{
  "num_hidden_layers": 13,
  "hidden_size": 128,
  "n_experts": 48,
  "num_key_value_heads": 2,
  "parallel_block": true,
  "init_std_down": 0.00866,
  "final_lr_fraction": 0.05
}
Below are experts of layer 4 (counted from 0) of a mixture-of-experts language model. Rows are named router (the router's row for the expert), down (a neuron's output weights, with its number) and show model dimensions 0-127. Each number is 128 + 32 x the weight over its row's rms, rounded and kept within 0 to 255. Numbers have three digits each.
Before each expert's rows: "raises" lists some tokens whose logits its average output raises strongly, later layers aside. This comes from a sample of Wikipedia text that the model never trained on.

# expert 29
raises: " |", "\"", "s"
router:129108146147133060116102107167181112152146103112125120139151140164101153111124161059100107148151121076172096154091069113134137125135110214106057150118152133100189136139070151134137090156188139167134153129083196149112107098096083094145132139136147147097176105120117147147098165157155154095165113123098123154065137144091139139158191073173119103122104077174090114179121115118142125162042
down11:127132111111127168101090072139112130086103105175085103147150134130171124097158105111234200121166118115075138141130154126085091108092155187127139103127117077082112185129080128115116121121109103188183164141170109116126137176060133163165108169129105131149151111133145087142081089154075167092119147085122098132104091140083153172093082127162115094126104118134154112116110148179112160040139
down12:105114142152134139116164115178141093091095163098095139115143175143172111108186188102123175128088149128112144099118167160106149116141161173127082110150170098197107097126164060147069132141066105112129110135089125144106073106113154101164096123139190141176126147114093069142126128114182118106114131059181142061064128174163127132153059122080097118170182164145081117094128098109129113133145
down13:117097167146126186137116143127189146173123075151166096206054158141120118151142092082105147145070183158130153171178118151150099091165142114141138059168116215125087168068116060161115111148164100178102123193171110147149158113119083137118063091126142103132143151140109103091163114063130150136140119154139148116153090143160127153118107111142122145162185107158137098144127090155100115112145
down14:086107141153116121105061074135058150176109104125127137168136138147146170162084154080133077184158201115128175163118136118142140152190147144118071088166123168123096151063167152086146144179086093172038156140105115127137146155169156093138147127134139129163073077149113123093139149112102123186157176193191136101165112134139111121116145167124103150114131106117126142109149118077129180112119
down15:145134133140119136158130082093116086189053111108100177150112144089144191164127112167168117132139157133101149094143138116113109083074171104117136183070098147144073138141146162071132124126116107081064087188132136130108112091063143170098183146170144133148128193124124060139075093148095125106075123108144089129230108140119126156130114131128138118114131121121066122186123177137158108157123
down16:102103122141118140122159123117103187154083194108112190100052087138151092149170095092111078149146173148158120109100121147066133191152113166071112125087111155128114139099135184101123087066067096135137121139184150108143129096136151142148160163130108093090133142095079097137129083134121140128134134139069199146161163086158106210124200139165179139086098140127138142111167110129174132111116
down17:163148130138136165120108173111121102126094160115176079154166123149157092099095121163059107091141127166149092102136147100031117093040100124143069148207147060139207194102112104139146103112124128059141114119094126125111146105126144112122098078123130152143152135160137175152173098141061110116132115116144093108130145110102118152136046121167120089164152088122130109186137120155100115088131
down18:086155054140134167137135138126205139115108130128153134171105104134094106118138175111116147104116125148094120108137139108130131155126069142097075140054091085111135164154128123112170148163124077153117125164113134152119195077096180156095092129139128128155103236125111097137089099149108148059109101106148135201145147097106122196176077105148060128188108158161126139172099137150128163141085
down19:130136148143136131188095153039128080100122133142085143145193080087085144134160150128164104091117133121107137177105126104175129125136105063116121147136121135139065132167097125128084143118085100144129113073165100111110183113070143172190117130112108157115163125152137160087113061124081093172101170123153093085109170137106122135105177141116090032115156160115092078157078171084115111125162
down20:192167158122107132098150097079135176091189122145102086137074126139098112154170163102138111149131104135186114130122131108125205129154097115114070095163083137113137162127188076120132087110116146120127097098092132099190146106110143086085082170113120123171143118150153109131114131103147104197098153158107111140119207089191113081145060190141157154125134156106143125113065104118073158087159
down21:109080066138087170124188107087100150120133147136116102136178106145147089149154128158109140147203106086159143141150114172148107137090099099161120169160105154090136105086116079134118088214134123152148118187161154131117153127088128133149100151118078141063116072119161157111156168143185109156096130120120110168214139105111210151059115167110117171112136068087146137145145157140178147116112
down22:106082055123136177099140165103088086183073164114136163155072079152156059121183109119130148117140077163121184085096147182067136131108104085120128090118121120167090143160110106127130157109115091097173178166125135115164109066124126108131183139121115163177115130183137120104135102104164093132164118137129119183215129142101117112122115136142157129096112088152144078176136196119079110158123
down23:157127045110145103090141102158154070072100175114127153127168072181099105108158136162135130130146144135131058177122126104107095148150093046106136062155141126199077073103127136103095116106131180090119056112136178153106118102140133175100141142105083121113093109118178107114117083146134181120151085162114130132147133121140129066171117141131118171134165098177119136060085162157169112111121
down24:098065136117101138149172167112193160091152109065104094128107160118159118128112118124065117106097104168140110138140088098137125138114148075168150143172087094199140105112073112190152148104100118067188075145155146090144117130153155142156084094120120152098116087183127166126141086169137162125105126090171105081188112144155152109077115178139151092112095211112147086099138159177133144118095
down25:131075148140111068157160163129151132102090120116118157160126061126123169159096176084164142154166138185183154146171138143139170157115148131107129135145121137183093111114126142094121133108074111082074158129137110183162101152135142146138174070123115100156122125084178223085082088112112146100109152132151166115116143154139046123124194129123137053160127177131195110132080145095142126171098
down26:074145160121178105174146113116069148187174080097093132179090123091142126094205148191130127150175090186130114116093089131151087140081097157131143170147140151160139154200160169103187160143127063133126104136132075119118140143082140153076136157140163119187112122160113087135120129074109120116136116133195127112181135121108115095096125146171084086125132084111143167146156091150075133117173

# expert 25
raises: "wood", "rich", "Portuguese", "most"
router:140139108123167080114113109163161119122177108159123105134112122108057121077124137073119186176138162132108075094142066099152143113133090151131102183101141129189175120191103141073107104082140138169183164124104162164139138132129132128110141112129140094132132100113162131130090198110113168064163122099111106130055105112125180150150141090239134145109097096133104137184139082110124166184137
down11:141089122119116132145184113113085104108138102116158129109144100055189159140126104141181163161105121150178124141116170138150141117105074117129106225092118122157116081169162200099106156202117105177131086131177104083118152027123154113062181153140162126075190121109140157118159120118165133111113073119129158135110145111130143095168133128112117092099098132122103121112095147047109133131139
down12:123135176152088082085106177115132120139131187106153112118103167138065113104121128157097140151123097106085069138106123124114140174152087117143103120114161128118156090090169186117176109080174118132146150165125108165148142160136090175153136112145112073110092135149120163103094108154175074150149132092069113083254083137127137130108148151095103092114136147142173103173151121181122039116092
down13:132093160091129152100055131090131154089142119132111057127143100161111098177102061102121097136080138090158169147147152077150108175181149174125138051079141155096129106120081156097171118105113122139144094126101129218123124157152140134163135145119100104147075125128136150153190076102128171096188180098121136097154138116136152105041110103097089182165137136162117119102085105167138132154115
down14:060184117157098151114136109060185105157111139139153165167148146185129073093115147101198170128124104169093136160126100185126118137156188111155076182164099129142092074132168114135085117116097141084064137168145143175165167137159150091093152159122107120148082103130086124162083094086133119119179110073140100099098112148101114168150089144086213150163122140134112103144155149109114126153106
down15:135128201168141087100137154180175109100178076121079148090109093187130121138140119114091130168095148093085097174173136098137059114169123095108121154132139124123147166123113099140018088146118074154135157184149087118138087095148111117152152133124083153162166128134143109113086120095132132149072127146122097185166099144113189153063101111148166058159121080138154129130144139123155070136127
down16:127152101120103134153162116153132150080133065133148137105179079125168150185128180145129147087154119107138071124113141138130133109165106126075156116192115165145109111165088137138137091119164147024183124135129090139164154128091127081114133142144124132041132150086105147152169185055142122161112189162123148113159166096119168120106113173057096126149099095173138098079116159129111079154078
down17:110123127105113130117139145127144063092091140181118157141119142110072195159117153170155118132145104172133095106149132179144101154151145114135121118140089068202121148131116107121105132134126206170138144133074066131105103107180140197118153142121126150157087116115165082110144086140131194132108168092155152125115094101113169131098162132079137105108135067102086088020128160115180159177187
down18:177202115102156163107081124051115086116132133091103102079112142110151118119096178109119116086164084125161127077131140092150137130149163129123097177081156104184111159153161118095134151173154161143106093178134114091137111139134054151159169076079088145157159145120156150147153110170124093147101170130054153146133180142120120108111108109121129086129096180072114133144109132042065137073144
down19:177170110134126161151124110126181159129104127156103154136095135113102116105073162108169165111099137100120116123200098170154141136068108137092168114102181101133092133065108111214134149097132128133146136127104139101080121113177125159103100153138137135189147160134191107131098109184101153133147146180149067140183160155089122150126162142046138107069208100170085125106193101138123099104153
down20:162082171147122203141126139179131153166177154133133055155120120164153107094131077102139111168112135165170173095118166158117145084180159121165140082124132060137096103094157127143149122091135119115102164109117141075214109116085091156109119157149117099155181110135153124128159112099147124196122098152148181074134163091133152087115185163097111164114131067157153043145084145126138118144134
down21:203142142174171104137136109095114151116146090130060123129162105132150159140160145146164124104128155111101158110103114078147190141141164135108094166087162146140174106098182163063100150148214156115086160082087159132165112138136131082136202153106092078091091108090108135149098160144142097071088129119112113107197132117109099122136170101081139111167118177094109162080141100180119140170166
down22:161162139171164084127166180113164148087055150101138084154162135125119166162171131108111115106169124142171147142143149112162187138155162114142136118112149159133132109195137156139153154137138100141128118081145127191081157121119151148106104108107154115112147061104177113157128125125115092116070182107113164086141188118146221122198115134047194113158157128139149184175172122137087141083146
down23:112082101109118134143144158116117125130135168112147136117157131208114084079115086110142112113096084160130182094123150124138123149054162106133134180130128154132106145107085076124169121120116045114089193103147082096078135121117108116137168086073105141137081145162153134189202143108143086099134157102115111168152126128118165148111077081124148049200118106084154126104073126090173080151099
down24:140181133097098127122121101106119154095095146104144168092111102107100110169137138085141156131120116161114126186135070118133151120116104068181129152127119117181074065201123132136100124094075143104127137175136129167150082140076149135130122165110072121132099157116161086172103060122163124093147150199178151117057124160174103100145131174140145101177153083164157163075174159060163164150131
down25:110209170143139157149170130137106101088129144167120112087165065162156082093104159099168090155129184092109123073140154128132096119127133115106103154169121120137200168121177127130091107145110180142165086107110102131116126112110114143159113074097121114168113162078124122085157090101132110133119158078094054061126047075107156153134115103141074177120152134105095072119145124129190072143148
down26:143088068186142136129143156165172161065123147126132177133133076146061182122099141124178104101141120116065094095117176132140115119127116108134062122151124102091095144071145121155053157142101170064074099115097129190127092117155148119116178110130142087156099118128161153151112101130089129130117159124127061125169196124150117090183190117087141100121095131120152148062094138173121096158155

# expert 36
raises: "shire", "Population", "una", "und", "Norwegian", "Current"
router:167129141139154110163112148136213119162044125129145061163151155118124149126167138109125204089151094109127122146115138043114171100132100157135102174075152129124141097092118124101152073079127165152159170083135138165176107147124152142090098135120118167110135078134171196155103205156134161096132110141130129110099116110093128135125159120140101116048057130131140061118163117183147107132092
down0:145199192120111101114123075141141125126162165154092167117146161178163106138155126154126045183155148122123121103123113134208082162137149105154080162117129117205071064150135096115105182159148084090127095162103134148138155117130136128168160119157186149150148087148088133140081142112144080117147135093172136099099119117141101098172141163154102157145120174127173088072129151149107086058090
down1:151149121103095104181122148080125172094106122069127120178116145085112144146136121122161138129090187205129182137191104116136087073145160148068096105134145094111141105145161139135088157154108111140094069122116160120127134081170171120213206144074094116157114097130080150143125135134172072107162135149117132137162169099077072078131185105126112177147113119103130172118090131137140126135197
down2:131065136119155089114152064134144105148121069100082073051079123128179108137169140108194141117126141181103171101096066184104111135135128109089167074116097090070143125165137150096153100120146121116152161059132126103098030118101112160134117120162113156142120109145167085148166142190077123108093131122108142130152162103134118128104118121084130119158148049104166122094069123102116114129156
down3:100114109111133145146131120097153132141122193133104106118123189149166115083126125086079119151180150130154191112128173138132060117119194068126097085192166136123166107130133122177138019179121126114149121119154175067124164165074067134121101129100092105097089107153136136104122085108170116085139126085096145187118177125089137174176094091106105150081123114125089128089134134131171128146100
down4:110147149133155092143108115101119091130133135130113169124111081100153121194155127126096103116132143136131114120097129189136125132135113129151160121131094135131195182090130157105111118151180146219126128132137119155132123148097133099189180174078168117170126151150137120059142144083096129150114138128140158130104140157168225157047136148099087200141161174137172199100116098150031110170134
down5:104144149155106129090145091095141169153058088129154117117111149154144127143141178130033121128132087168134141197148105108118138135110162090030059172131103166181112070098120114186133139206136101118148075160134151141154131139121165143099125142060141191139078083129179143088148105113171121108156096109090119128145133160130121121136113154101130157134166106151069060146156122119139107106095
down6:169126150089153042126141110104106138130128046142069124157157157124153108194096128144104167074075129121125135127170128111079087177162117137182116091108100100129138134105095160128148121158155135158119110107095084153182117119133129161128085092097102121107168125087152145051103111098121161122179105133156095092129091156160129100114219121121152143147127180079159170193103124189131069152142
down7:105152085120168120089137106153144135113121139172105159105101118163153088198127166123096098097101091187175163108145142154130154090093130132158119123197107111124139104112131117178067152147053118094105161115194123103130177133088120150108158136086124113055132105154163114162133138140072100148096088177132139148164097137206127077157150073130125132083100121160082153055142144080090101158180
down8:103102098186114095116141146133152089126085102111159115110130165107118105089089162096171158117127148120079127131129077170105152143090141161150072113111195141147132148115148181214163151102113099078096218122125129103189194159106159109105112065101114122164189167164101183138133182078103126158073087161094168124152095133174121117113125145119091107105155135182168149107154149119112154147134
down9:104173187118106131165112189117148118147110167125111140092121174079112074146161138124094165142110160134101187177151128165089169147120186168136192187161092093105142147159153083069114162115150091080115170154064131131134119169131086177152131136153124080197096118133105091183160118117162099102137159173100173167184114100112138125139069128119158120118185124167116165117063138125121103137130
down10:156108156096117145142092064154193123156112127101138124080123166178120094144165109078152144173166173162169113193109115144169083133095141126128097103140191181104176160108145137144101111084151139116157140196131090149122151098063108128121112055129141174113081141099114143149099210124149098193092125121095081129112104125158139103093143110112154132129103088123109074086080123135051118119085
down11:175106142129154128147157110184146165168187089130149147118155144077121175135074150107152143137086141160197153158079133190093104148074154127127078119056154128140095139149156219120127164122087124153143116100125150114144119122134131123097166152056133148117149122103130122050099186134138195103146196132128157144126143068077123107132113111156111083118152123133136118122095167083087062179145
down12:121148106203154116135094119100144112095083118166107066169163120139139155141141158138168112088170151139171156096164143156131163095144115131158133088176098111164139081146105128064184125103110118141121170104124094166103199143080154098140062129159132163151170151120126175130136159171028164137151105102138153089085101120075149106111166138185159147134129187193120112144106112115118115205116
down13:163160135178090184159163121064118087149126138189184146070162108117163133182107141124062184103132150198218111089128150176127142154165127147149138175164132164169094101127117196134103166118155170140126165163152114137159133134078129108149141099192170130138113152104098099144131118157127143125121147125122155092101056094119136118133165145142117111131104159119098141124074199172120184162118
down14:173106134129140088081124179084144141102106092120112122126083177073129130163084176148069163139153056129118142147125129059086150163148134129165183160112155114082106124062121178161097132162115115141076163161200114119091148150142153074074143070096079143180120158110116116154151159123114090147132122177185153120103124156102154121146097081123155091112081155184147137150141134067149161131100
down15:155156083142109184160113127152157087124102134149088174120192113092093121132167157169115120106116101153086125180133154181141196132116141108211145121022171096104136127116156129137126145114121116062138120114150109075132146117119108119091119118213140118129096112105100127145059165087115145125125132107083141126129137130160234145151140159115079174121128132090123102110129087084090055132120